config.yaml
num_hidden_layers: 9
hidden_size: 320
n_experts: 16
experts_per_token: 1
d_expert: 816
d_shared_expert: 0
hidden_act: "gelu"
moe_layers: [1, 2, 3, 4, 5, 6, 7, 8]
router_score: "softmax"
normalize_top_k: false
routed_scale: 4.34
balance_loss: 0.000693
balance_bias: true
router_z_loss: 0.0001
router_bias: true
init_std_router: 0.0152
lr_router: 0.000549
num_attention_heads: 10
num_key_value_heads: 10
head_dim: 32
vocab_size: 23213
norm: "layernorm"
norm_place: "pre"
norm_eps: 1e-05
positions: "learned"
qk_norm: false
attn_scale: 0.177
tie_word_embeddings: true
parallel_block: false
init: "normal"
init_std_qkv: 0.0246
init_std_o: 0.0246
init_std_up: 0.0246
init_std_down: 0.0246
optimizer: "muon_variant"
learning_rate: 0.00807
lr_mult_o: 2.0
lr_mult_down: 3.0
beta1: 0.93
lr_head: 0.00715
max_grad_norm: 2.0
warmup_steps: 200
schedule: "wsd"
decay_fraction: 0.683
decay_shape: "linear"
final_lr_fraction: 0.05
batch_tokens: 65536
max_seq_len: 1024
doc_mask: true
train_tokens: 377600000
max_steps: 5762
dataset: "wikipedia_en"
Below are experts of layer 5 (counted from 0) of a mixture-of-experts language model. Rows are named router (the router's row for the expert), down (a neuron's output weights, with its number) and show model dimensions 128-159. Each number is 500 + 25 x the weight over its row's rms, rounded and kept within 0 to 999. Numbers have three digits each.
After each expert's rows: "raises" lists some tokens whose logits its average output raises strongly, later layers aside. This comes from a sample of Wikipedia text that the model never trained on.

# expert 5
router:504477463533481533499500527498522525480483505501521502477505440556499503497494499463531495501469
down43:459495509477478473513510501510527439527515460461459509447492519478518447518501547475490511464452
down44:499525487527502515526528479469468515496465485490550504495471513493483518502485502510489431495533
down45:491494540466498536529524507552482554481482466504476452490531515513464488513478495490514514534482
down46:516538469486498510509498505495492504496505465497478516483450474495517499503493506528506484463515
down47:509487497452484473476535505517488513486515520508487490509481505509499508493438469468489563454449
down48:463515485458492501463489490511490515486520499531488544476470488487479484515560532560474453502538
down49:494512489437519477514507448533514509491465513479526482465502482428518514488455512467484501515475
down50:505531492485533530501490467488509539479519484503501486479485528526528523500549515505483464494431
down51:480489490473509481497510483510519534528549478497483493422475469491493488521532528525529448512505
down52:518498505474458526476511515533465498464530538531489532556507489508529496497508457538504440468521
down53:493545498508489467494476490513503510547460510528553515487535511531477499477518518541543450501509
down54:467502512513462470492457490544504532485504518510524510510495510503455491499459485493495451496486
down55:518499518456493508528490473491490510542481478527485495486488509468535545505481506541515493522478
down56:494467525521499501503444518504509498495474476474514536526534501548523510455520496537510481492464
down57:468451488449514469527508556491485521504502495472503496495509573472506504515499498483479509488497
down58:513479478494548508479518479476457530512488490459501495522551512537549450514463511505494470499472
down59:479478479486518523534501438497477494525483465469498495492481517484520527497496522485506477516519
down60:501498483529502479492498488483488503495536505490524461469498470500501503462507515531441448477520
down61:508532518535498461515550471545480539495498518501489455482475491481516516469487496512430539492462
down62:467491468461492493504505519560523523455496513470504522485513553477473514512488519493483520489528
down63:475504518497515506478469484472498500541510501482503497519472511518490475470475513430475506472475
down64:511457536496533510456494469512478497522547520511544466569512514504494477525519506512476513508517
down65:470475556474486501442491531479526500512513505507494468478512518534522547471508477522433504549496
down66:522463501453495511509495516509509486490514501474492508492527501463491482506468504487507466471546
down67:497493514506523501450527467500500494502475459495531545491507492467524512513502541497478497523507
down68:483515528473455489512496529514475488500548511490584471523500545505474559489466504494479472548499
down69:450474498484458527497528479483494503445481502505494505488515490508495511544526495522517502517520
down70:526512501478535482483491474452475462466480503480544503483514461475535513489517500470523527502487
down71:495525497498493521474482471495513523513554493500523473463500579484502495504525468491485490470500
down72:457461534473479519501489498517467529564486557454488531487500455510461512476537489500540529549520
down73:476483471517477487542494492502461504582474519492536568514498477539527504532486510486456480555509
down74:491451479476486486479537498527498478511465462517488497528503490481495546523479520515515467502499
down75:500473464496498463542522490516460522495509544475508474549495475523501506522496446521517458493523
down76:514515495482514462512469492487510501533484475494508527451507507498553510448477522531470548516487
down77:488483500533544565501507470474496525513503458451529503477487512459452560461471501534480507496554
down78:530522517496482500520474519523539508472530471460471487459508468503495462481485506518476456522515
down79:481488482471476492504499529483510538463541447502485491499468465524508480484483469529473467522523
raises: "us", " in", " to"

# expert 10
router:442491449523489528499515443472473497500483465535442543475552510510492506489513487469518521502533
down0:528524528468507531459489515461499527498543513458508512521497500531473507498479496465503527523496
down1:513489509488481517516533540511499525491517535489495515514496480510555504539461508478476493513469
down2:526473505479474510492504501470496485526463501508526470490480526508527472482467485499488511503497
down3:502551493493542476482517509491509520507513471491478452479506515527495525496447484454446466491529
down4:540484479494484455501506477529492490465530488482500496486478527471494504479543492484490500483537
down5:484479486467511501501468490532482469480497480553487504457518512486509512503499518486515465486555
down6:465516506499519446514493500474453532495471472467529488565497521503452491459521535499465505486515
down7:522489518469466500498487526531483513485553535485484502510501519501481551500533490478508484469504
down8:511538507498545482538469458462491487547496508517525473511482500521460444521514503490574541482502
down9:497508502511497474498492465499497470479529517550506498480533549518496479540523490474479528509493
down10:519462519511515521471507534483519481465514498517490501431463512477464473524481491484520492484477
down11:520483549467548555488541554505514514497468494471541517526505484450514487495502496487493481509469
down12:453499483544519496562484521489494493465467539499494525472445493506492544504515493470494537457519
down13:496484477458511498498524516509504529498492468518514469497494496509492485467484539517467503547445
down14:524509509481473514478474535520468504533497490462498521513492523464520531484526477515485498476542
down15:526448463520480522540509489519513505523538532483534480521476488458473511500506521486511501483522
down16:451522541527498509494478469472485502494474537512488528514483515461535471500475502482513541517501
down17:489509429460491468452517445478469492476529520490507471515473492516521465518499499529536478487510
down18:498482540501502525554501475496519548510536530460509477505513534488480499509522467504493516481482
down19:515480541495507442549451483502501508479494524534446471518532493460527505495483522492493519506490
down20:462463518515492506475508529493518519494506511452514514518486483493510482453516508448514491474513
down21:520496503484478535450485514526508540480470497489512484487492477486464493512512513536500495509450
down22:515497459506458518523535493492471508561487506533515480541464528495493501505503520515540544531526
down23:522462514517471507522491503528531512487480546507468473468449490514500481497508530465485486492493
down24:495502482497494475456491484522467538522496526501517519492512515483511492513479509519494509536473
down25:473468517474487473520540491470504499508500448486498501487502502463501510479476503465510484457499
down26:487484457495461473506495504514499489517476495448529478500491532476505537502503485478493468411508
down27:525434519475480487491497525485503488554481470495535479496525460514481506535480494497537530483452
down28:483500513489544504557504528513529501489511507483518494423527526529485479524504481521515510522547
down29:513483525496527526517445495540526484485517533520476506537532497520495494463513493499468507528484
down30:513527452483510507452525508500501508519477529540514450496514473461509514513541499473524512502458
down31:474539468486522509512476564480513512505530485525514523503544457461532491498498520502527513489560
down32:476493500507496470519514466459464477505529546443501490487492478475494509510495501508507482522485
down33:492529539525507487514464496518487465485517511499473481515481535548443518486508502488493480514486
down34:487480526541512485529500485496447487490508530514514468469520460503515469534499491465493527476506
down35:464447502532466506522528502465521529526519505529509518527482446538530548494486493474511545521508
down36:520482468536433519474517493474475537555536506520480493512487497468488484462480515476463495501505
raises: "ac", "at", "en", "it", "us", "in"

# expert 4
router:524516506482501511461509489490494459494492492493474490489561462472529518548456519525476504544472
down0:552520511514481483485514495499481490490474484510501543534520514509501565470519518523463499504526
down1:459474511479507498498506521471482472536509471498511505464500464487468478520492514515480485515477
down2:486497491513546497470471533500484493522520537539474516521511488497542478505475474499520464529582
down3:481510529480496471484463526493520502483495482493533481465524493484509491560485469513465528475478
down4:516506497475461493503498524532515472516499459462483529502471534509505487523497467532512461558576
down5:519480497458489514495485474456513521531530535496528506495501507473478521553486538513487497501505
down6:451511498484476438505479543491477563502494501475500505487533505470453534505541531490470491487467
down7:498498513518520501469477512479516510517501494496518486431519470484440527457509501512487469493543
down8:474536477470504536515530475484480521482467528530453524457520510531474493450521492487493512465511
down9:491526540488499508543537481468473488521519462455463479490539523468480474475526456471530475520520
down10:488501508521483538503505543511471489483490520555497487513486500500510513557471491512482457515498
down11:471468535488487491490507493502483474540475501526496518485507503469492496474502521476468497473491
down12:493479479521525452529503528524467492502497519458533522483475476510489526499519500441544512463524
down13:487499496484491478536528488480540474483484480543496544508474485490475444508490500510498482518518
down14:497487496483415538509526518526500496491482508461521519591550525501538495509503472474541509483479
down15:473483513480505475493510504543450502525479475503528456448540478525503497489473454537480493530496
down16:490475474477477522499507499542518522508503472505501464473499545461487514513511462508502501519468
down17:495518506523508497523486500503469507544554496489517490516506495512534512492485482499462529501504
down18:481495448531531484503466508521526479478501524476516509498519525522505465510536519520468514504529
down19:493510522507499526436494527495471500483494528474497486490544509511498514461473513511469497514529
down20:458472491519500509519498490472504511533525519470518483481490493511499496509506474463509511492486
down21:485471505515514444482499492506492500516531487486507547496512496499448534512523513544475501506503
down22:460471491525511477526509500500499514508509511502484473478538492493498516491501530517510525513540
down23:464509493480482528509502430462548511525504496509467493433506483468517507458483486483515486479466
down24:495490526479543510519497498467474520501521487539490501567498485542471518459545492473468505531486
down25:488482455510450497489478492496520476499525527481508508450433493549472528524504481458501439532513
down26:501504511415502488539531490507468499522458539520482493474554527489470505491520512518491466464531
down27:502460525536453505509512447485532496445500527478505506474516497499505531479466455474471528460513
down28:520535520489545500465518531496489498497505517506525493489489502526538501528445489514553502546506
down29:528502531526516535500469476541476481497497512534531469505539535501511482491442526498529498494483
down30:524480525528543493483539505560492477455496482424499489524494471458499513487539485517498515466493
down31:528495478498462537501505539503498504502521531514487490487541480487535478543495513509530501456480
down32:506540536486496472510486474517460505516471532519473494514530481513528466529504533531485544521496
down33:510481532514506477507473536446555498517511586505478518545504510491467501498485541520500467511509
down34:511508532495514490498525489506497512503500502510551498489512482537534503525484543514494469491503
down35:473518452487530478529471475520442512471493497465521433496520516495539509455487520539480433500510
down36:532493458496498517509482494478471469464484486518452493514515537530514528518494486501516478510509
raises: ",", " and", " in", ";"

# expert 12
router:486481519515490505503492494453490513475444505459492529488505485453501541496520502498505506519511
down43:526461533482482495491487556503481519502500479474483501490506475457497494521476513506527441495509
down44:518516510465467487478514476449503541474488497472477501461533529485511454521523479486503516504483
down45:506528493505520492506507491504518482490470491474525469486545490533503517516512478498531517516484
down46:442502505508492494510555537499476532504491510473500538465483485470480482493507503489487488519540
down47:503477506492488507521542494526489493469528492478504500508459542514477531515497491536485481509514
down48:498496513494503523491517540507512552495512474455513501535501491510527511499504466505541489483515
down49:495461486468569503536439493526473494501499510500518493512488447495485486511505493533513502498517
down50:518515498500488526465453468492478507463547508506527536503501500533536531463533485495515525494518
down51:521540485488518524515550435475496456501509540514471513504506506494541508545498536511464479500487
down52:515504487502498520495476414500524501537534486494519474520482514503483551535478524496454513493488
down53:468462441516510499496502526436540507503539504488465472530465515479511493508535495496505527509536
down54:521492491491515506422495508518483490504518538499511500483465479499536501534488504470487516508486
down55:491503572468506505518448493525520488478465501475505484470533487531460483488503518512459507500530
down56:516497510536522460485524498517484530489496502522523496493477514500515504462502490525509480515476
down57:471500457524496537516532491475469507506481506500535543501531496456483479481511517491485512504513
down58:477535488439459510523506522509566483497497485481523489505521493475481476475541520486482523472534
down59:516490487502462468517504488492494470506463511492496506494510516463491501480509520507527456486465
down60:482535493501469508539469527497529550472483521502531499525468518495496521494494492477442538472487
down61:501487490515551451489492530474503550462497527497435487508499508478497526511496484545522474505450
down62:438479520487517507504548504484504464470511521520459481480484505481510460509513534490512483496530
down63:495504523556502475516497500479479503499502546522508521522481504492480476513500508433496520489506
down64:518520532468514503478481498511535489530494525509527505501525479476487526471449483471567521469510
down65:547507550500529525533496512461528507547516479483537483529506463533539555479481555484483480487551
down66:501494536490491511502535504490544502462478480482556465497498495521453495492519496475495537502513
down67:500498536515507481505509512509478467498457481490481500502505505525515551473487501492480463470531
down68:525507518518493483473474510489503508506498491490528526514481494452477521518525480531490460535562
down69:510496497501463478504511504519471509525524529519525509468512498516503543540481485500468565489489
down70:519483494497503520514529537501475458530523521550516523502510522491531518525491546491451543515497
down71:486510538511448529547499465567473505466476511541523523488470511542540488492507482487514512463491
down72:531537520484458471519509564480481515465492455469511486480469505433468505554468517463471489523496
down73:477492474507540466524463494540511551490505495511498508489512525521528495531475503488487460474500
down74:484532466460491493457481525512477499472509501461491470506534540476505532504475519550477520510494
down75:546478498473445502498527479520564536510497489465459521515468528471483494514516471518561462468478
down76:514496489491515545469517498528512498499536464541502507503473478468522484497545476494479497492469
down77:513522550471533543511556481519498502489500514514471472502461536511517471490492488483484506485513
down78:516552444494497513538536515493528549502481512522494515501521494505506520532502503496492519494471
down79:471502512551477522545495488456539468480487486509469448517486517490498491520520453486531510519465
raises: "In", "\n\n", "\n", "===S", "As", "==="

# expert 0
router:511452551502544525492487549482538502485525490504516513499471471498481490450503514524474525533503
down43:465486505464495528494487524474501510524513552536508555479501541498448537532490452485532485522492
down44:536521486514500494478508479465493520513480522453479526540532443505498519472518523531533512468561
down45:467482460498533488470508521502472465494523501505516491539493534458473508532502486486504494470525
down46:527469523508512535504490504488488491500516501477504535500495518469545484494516451527476501493450
down47:501464530478489512505519445548506514518542515474518486485441527539495514518491518486500509497487
down48:513531488505483501500480479553494496486512512527534528454522445507532530483501488507453489490471
down49:535493473516525442457496536467466532505461473476514497478495514507495509489505512471516540527500
down50:508515498498522492529464469512507489522482511504467515522501515515539462472524497532495494456518
down51:455479503498463498484503476536493509519494485483507473480512476501491472516505484495477515532487
down52:488485478494524492490514479491499510524558520468516497452489502547509504493427484505532485529524
down53:473481532489516532513469549490491518528501506513517482505475512490491518473471507513515458526504
down54:512493498535485479505514518523476491505481468470504456433507466550504538523507502445514518506517
down55:498503510525469471482471496495495520488475489513520498539463492525497506470482521521525549510474
down56:519529468519486489523524470502518488492467459529485481560546521474449471476529513513543516486489
down57:508513532502479524503502495486483482509509514495539502503510535526493463531500520535520509490473
down58:464497527483495498488523477503501473505523513508530473572516482475502474439485495501454481535522
down59:516530519530451466474506528489503492495493500515517468500497508510528512444501471467484458497473
down60:514496486485529517549505517485498528483476482486500487439480527494513442494541514509501535559538
down61:512479508530501470527518469497488499525490492508516488533511532495476497476489448475507456477497
down62:542497542490474476514507533488516504483483515499475533493530476498508476478507522498507513484488
down63:509463477459524505494482440471498477493484457435493534495548476528497459432520506513476483497542
down64:478473503487504535498516525478464495473464539527507516539506488502503464476497510490496452525506
down65:502461491495525547530515558504476526499548530470491496539473494457477526488494492527515479521506
down66:458477466527517497509503527539449528497503496473496524490468523508484478508518498493526515539492
down67:504564504503502519523497524520541514485534454500482513509450507529478518532507464492483499490455
down68:532489512507534486462483447505535492497528487528483509540467522459520497442521508493523522488500
down69:458500463504526491549479489490490498448503490501508486560536470484465495515531543501514542504421
down70:500509522514510528571527533535489526487505526517488493484464504470496456495491474508538484475499
down71:557468454525509470507486485504476522521525497502526486510459524530499488531490520464535519503535
down72:505459479528429507498486541554481492520507493515510491507499500543503490539512508533535522468493
down73:524501491469499545513513504487495478537561508514508469559535489494522485478512475467490470525493
down74:524493479481495509493514507510549465476505538506465488517431517446488500497503522504483513505466
down75:475478502558501530495470454484458489548584491457512496507477435515517489471534543533439550515521
down76:538483516465477481495483509494506495489519513540506457461507457456498506521449494427532479479502
down77:494487524534479528486496472463509451488477517472463495494493499511486461507482469494520512537472
down78:553541508485487463484491524470528493528509578476451484480490504489529509520504485496511540512534
down79:498491525516506519531514477486497485503489493540464521465490512530501482512516477505495498466501
raises: ".", ",", " |", "\n", "-", " | "

# expert 11
router:492499484507489486485519459505535461490438474517484509487523515494484516498499493552514478488527
down0:432525521502486468455507523508512513537501523473497509479552465488490539479492449482471535489495
down1:488527499548466465514467485499544498523479482437531505528506514527483518528491462473485480513493
down2:467526476534480472476511475493481468455481510425501520484485467511488429523489464541476521512447
down3:541502468516525489484487547489510528525565521479527497520464493506524506509446500494486523474502
down4:518554489529529500506503458497481526475489491495473460486528531514487548506558496513488459463489
down5:497480493533481512503535543478497467498477485461517488508472468460531490502496498464507546516535
down6:540491522493471495483491505546455539535491495506488462457517511528479462478518491544498503510474
down7:542514501524471494559539515529499512490523493518470469455520520513514487457547482524517486512505
down8:448513474476525529486488496475503539558506510471480435557444526503501527519513524531454487511509
down9:522508473455496500493476488443500483501489505496507492475486517506477481485493452548464496515519
down10:501442495462479520541451464511502548503505487515518517473553467475513492499532497495500476461488
down11:483467475499513466533463504508489488489508501507514538484482527487557482515504483460505536439475
down12:468475558422506525496521459503475519547508483524477477458489474512488484497490494476514460473451
down13:504525507530477527462450468496542485485516475490441476540490502515491494456504533492468492532495
down14:469507529467532485485474507560490532535523500506467484474466532493546531525534533480470497524474
down15:513493465512460540505464512491503493480486490473441522466488494495490510465491506486474523521491
down16:482509491488507509491502542510536467508523512477499507513505500506495499506559494516524530496542
down17:507469532503512521475520527477521506473498520491479577472519520515453536505489518531492493465457
down18:490520512495516456503463523537501520522498483506515493478476533472542483525506515501565563483502
down19:467561537528507475515511540492567513555493499498515466545517471541481529545505539452498505496492
down20:498501511486482480522521508513530481510467511543517485503489498508522486505514460481467478513434
down21:449515476547504516496466508533456481502505499498523495481533520478502504468496518459542533493501
down22:449516450495510508504507445518511497486546543484461486509533495459529493528499490515566493492485
down23:501501511504500446482491483529445507554548535509477512513535445481489486484529472507518539498487
down24:506494458477469500519506486501478514461507493478482494516525488479487473495490463491486489463523
down25:471531506545510466493527491482476492571473509553531516532550512498562482455511490494470505519509
down26:519480520481499508512486513486540490505510504514472473482492513488480497478519473506424490478487
down27:524470490504493500483525482540515486524510471488501523524517517480510515444478539460488534476487
down28:524510524479478559521484567515486542526490490441492483467499469480479556509491508455527525486475
down29:510501553513474528510455554502509460489498544519491500473537555499537545510522503465487519486507
down30:506444508446493471544529524513502502467482576497538476516530504447476494500462493533493505462531
down31:509489492477530504515491523514481470512508511520524498480545491455527508528482513544526494502516
down32:460495501488523461487501498481474533539513482489438504490478503491513499482480505519500525474493
down33:515541453510507494453523519515502484487521495518504498440497515532483568508515538492500500489455
down34:486481550511509536524534480448499489479494497485480501488522513471405505479516473485490475509512
down35:524515480508459511516519509484541470533500473457527527497481511490526510539534497486522519511489
down36:491496510463511497512495484497478470456478484440524453503516484482515508524522476535528500529466
raises: "or", "o", "ass", "in", "ur", "a"

# expert 3
router:514522516485526492464491506499541512470528515525502486524523527534469517505491515515512500513504
down0:528476513523502474508493525534493514473524512472446463548530486510489507493444475522499459449469
down1:476521497528481460464521478496539491541517460517506552507502505502488495503498495499503467523501
down2:548491526489500507491559504507499477518497486495477528474513499529475475571506530505481501536502
down3:491487486493493508470502528511465461497518518500520515522497487511488508484540527417512473485492
down4:461490491551459478479530468485464526521519493523518498518482489449486509472464514495508463516476
down5:483517486526489509498467529525504498488520460524507466515473504484522499482529535476471501502504
down6:514497491499483521464502498525538479470515497526518459499477529542538501486505503517478468511501
down7:530502496543489549468518524466506499532476536523445473519466512492494511541487481527523540511496
down8:522487520455454525504543446507537505520503535518513497504496510530480477470493453475507492484457
down9:516503485474499523528514490518432499518540509500539503473501521472517493469496499495481544512512
down10:507477478540492518535518483526482498504497504510498476543524490508470503522495528482499504479512
down11:490478542501489534507471484532416519455452522527519441468497516474509470474510481500521459486503
down12:531498486498477539488509489492524508513470494504540529519506470518467498466508469527528517472476
down13:487479507471494470513523504493510515509528452490513509477485493485492538542489505471476490481513
down14:458484521517519472481547530506523518471516528501486481497525526453527549480502484442543440514526
down15:518524497498472492480497474496485551485489494527479484479517485534495517518510521553512541479497
down16:514486498492466477502522510521469474508524505507496445449520477522494509534502505476488488488536
down17:512510495473502457520456505523549522519521521532497483573474499511512515493472469528519467515511
down18:480519460534481532489482500473493495508493505510487503511489463511512515494551499530507534497466
down19:502464475502486520519502535501513515493502516494519475453474572509491505497513497480437516501432
down20:489486472470484486549501468471463441507484489448506473546509476476492483514471480505497455501467
down21:491442474527516488515497463524525517495464522514476489541465466529525471466522503469466493514491
down22:524479512516488469519530483483494544496516489528519464516467482514528517543482511466525502514462
down23:526462480492481505468524495534482474519510513485523519537484504523454513463496517499523512500499
down24:528529490478462495457539482463543492472491496489514552525495474508475477500503486507503505505511
down25:503516466499442524498490507515525523547465484525506462521486486540529543530517496486527512501459
down26:487506520471492504483528513493507483487522495472539471459506535477523551493483497522529469513473
down27:474488505515477530509446501478520478457527491487486508515528500516478518515516528546516509525478
down28:479519520500455484470504515528465480517486489469443500478497510491485521482481485502505497489466
down29:511554500454483545533492502534460477512557473497509482501544505480475489496506523489503483476486
down30:504501460452553524484476478502495502518532524532485500529522491488504528521485578507534524520461
down31:501449481489484492513497497520468491493487506486513493512481477497482520525459532483488504498424
down32:497480506528515496528493540539507498493521505478538496523527488521473511488505495511473504513459
down33:517481457505501469476524513496478478473497471535524482491495520488504511463526499446456427483477
down34:509493442517477493496510522507491517500512464513488518504488493517499502553467555522513495522492
down35:508500494460500491496448540497481527470518511528545477492509533508495515512542456497506495479439
down36:524491468483538529498522482503518533461544519551487469503521512490509512466490504479445526516514
raises: "-", "1", "2", "- The", "0", ","

# expert 9
router:481473530481485532524436544480517527483485522457508485473481500485440510471498535562509534466527
down0:470519537535509507510473523481535525508474521459532483492520538499542526515452501468554567489498
down1:500523528519485484511525522528529542512490517447470537488503487479503478501498484494538446493495
down2:520517494476483466499501526493459516510530496481507526484468495498448475488479502526485530505529
down3:488495532497494475517500448437483543493513522499454510524509499482506518512509482552485508516534
down4:513467525516524517543514550482571534481522497460527486489478477474518517538491506512507492431491
down5:503481507492473523499488502514527495496478500517496497532516508474503478482517501521473509444510
down6:546522508534448517502518501491519489472507516506446523496478502495517454491491501495469506524486
down7:496498514500504516540500499457476536456533479476556500535492489517491516516486529471497519506469
down8:519457522501447524527501487469449545501542525490469492505508511500537495502511454507505490516516
down9:557500478496512517481505475521552511494538479538519494533479487496503471491524539477507535475490
down10:481508495505488472508425482527519483489476488473477489515483535451508526475474492472502534486491
down11:468501506494543494514518479502528511486507477484494516492478488478532504483486469510467506469515
down12:528472514513505517491476481511490503516521543492465495485520470515489517510443515513539507492503
down13:512530514461498477528533525465487500537542468470463483441518510494552463513529519524528477486485
down14:520509483472500491485524515518478510498486475460513466480479530550488520505487520508499548458460
down15:503546494474516458464509518519547481462522546486486490487505465485455491517505508515520524528464
down16:489491457481537522475478510517533491490516515507482488474495494504477514535490564508465516516480
down17:524487486499461491484497494498544538521484467473461535494519491514488496546486496503469541475505
down18:481480507534504509497511479502502513485505509509484483485497460508496525483479493513463514539491
down19:469539548474455550509550511540476502491506485490491515446493514521559499457493468520443516496509
down20:488469518545463490473480526521541530544501508506481484501500507487514481497483487511553522493503
down21:518535541519490484518460497551451525517507453523478508508450514514481500500536459501492433494472
down22:513484507483490509485514438513488514522556472510522527499467488509494530494509489486486509513540
down23:527535457490514518518475530469498491580502507541515555506483450487514549451520486500504477529506
down24:489490540495536543493522508488522504500515520498482467486470504494495508477499491478440462507477
down25:471493485534501550534497496522522494508506541431477493485531489514467490510459439532549483547506
down26:482513550495514533510475552493538525510482521489536492504457537520509508499478492533494500459488
down27:510500524480507433524497518511498545496502486578518537507535481508512507502493523518505484483475
down28:439512503481476491559467493493477546524482502515521492494482481483503508496492474501490448461497
down29:493517523506476478477469553484498442448523483445500513519460503482492504492461544535474490515482
down30:505523418482513494484478482481456482499511511459524469559529487459474499506462495488510507495534
down31:475532488506480525555498492505518485526524558510475512516495505461500499489512459520510481535473
down32:507491502511479492513515512510534503513513488525495550483489468488506478513517512500464515489500
down33:496450450520540487440490484507535499480469504532477503534511481479489467489507539526472493481487
down34:485484502496473518494469521467479509520454502498505515463516528544546524496495480506527514508521
down35:479527507499547532508521470468520547556476522491514516515522491495527553491521514526509531519480
down36:516507527493490529477506500474528512478565508563520458492494474447543527512498530528531461495448
raises: "1", "2", "10", "3", "7", "12"

# expert 6
router:476470493479517510480551524510480514481505486502522499499474513521477509532501477499460479500501
down0:496542511477469503532500515534545490492472507475511542466482549521536462519479533513502471500530
down1:516474480464436522495507495496508516523524527486470494468512518520499501488476460471495489418533
down2:527570493482478499511495474517522502468539511468463486511546487508523530518556498481465470499449
down3:491505491474450489545486543522484553546504489500539446504525548488489498520491494496448488498477
down4:508461545489496519511546475502517527511525508485484505515511515519504536478427506512512485498461
down5:457485527502483463533521499521489486514501536507481515500503456528531474517465495507510507503534
down6:521499482488507494536496437482519499532504510480516474505533470494488520532507489507527502503495
down7:558505514476508513533468485497499541511492518478520508516442533498489516518472522486523551477488
down8:488489515520473531502499454499540506493468495489480474505522466541493500485532510480526470501497
down9:490508495509475516518499452464485490463486498500499542494568477492490481495494530509556498467425
down10:514487517493537482469489532483490507444520491493460432460510489498452465491543464479457476525517
down11:499451466538483515506475476523500499500522516501481500507487471458514512491474527481485530514493
down12:482551503475544503528499486515472500494465460521537472476510506456496479452459501475467549464523
down13:516497475485532513472506494511526417474516502480526448491481514488487477464528502501435449491469
down14:498474501502470496504494508517453493490475537489535500484542453485532448453485506463537481477530
down15:463467497492507541515475530515512504502489502521490460500498497523508494507535508507517500507501
down16:474487515514461500507515519549511524517534497519479509546504525516525476486486503497577491467509
down17:450499528462540461527476518508503526474509497454505518441533490505520499479502475488467470516494
down18:556427488482491485476469492456523456542439479523539559465471530520518483535503506498519526544458
down19:491517505451455466499501512483471524516496514501550481505470501513499480480506472460494503505490
down20:504503488525533471503514513517479511495504469520504513492497530506507519497507557524521552445524
down21:573490496554482512467514484462482533504548489509503506467500498518529471494447536502498510488458
down22:508488502485527454517580444505507517523501476486508490488523506530494499467475505515493490503524
down23:539498483508517513477467430491480475513530490478516540531483515515524498492505516535500456488519
down24:530518482477565495490471497501530508508516538489519534503511514513506484476518508518478521530511
down25:493481461451544508497559494507496484466479490489497483498521534531498496470514527519454496467494
down26:491496492503479500531508471493498461470444505498544474487466506531459498504495475494576553485548
down27:490473501517511490464476515497482507464497509492550436495497548451483495474509518492515537450526
down28:503486513504508522549478473469537499494490486505470575536469519469466499497498481488530527525461
down29:534495519484481541521502508504452510553514530490507492504503425462532486451487487501506499491459
down30:530481454497493504533516524482462510521493504520515482489545478467504507509509563522518496472545
down31:514527500498467507478520489559511499524433482500495487505515480513534474455478547501457521494533
down32:442541508470518505481492494499515512491515482488486491492462480464559487553488503464498504482459
down33:501478500464495550462482492526540515529530500546506536474523477471496532463538533523440482506434
down34:460493485501492563500474517458508487500497481468488502515500467521475550527497532503497472474508
down35:515549471493464501534513522470482497507475565520489486489511491455469554508513473505469528498506
down36:468512527518524451497530547455511486537489548548510456471488518499436458504529493505538457474480
raises: ",", ";", " in", " in the", " and", ", in"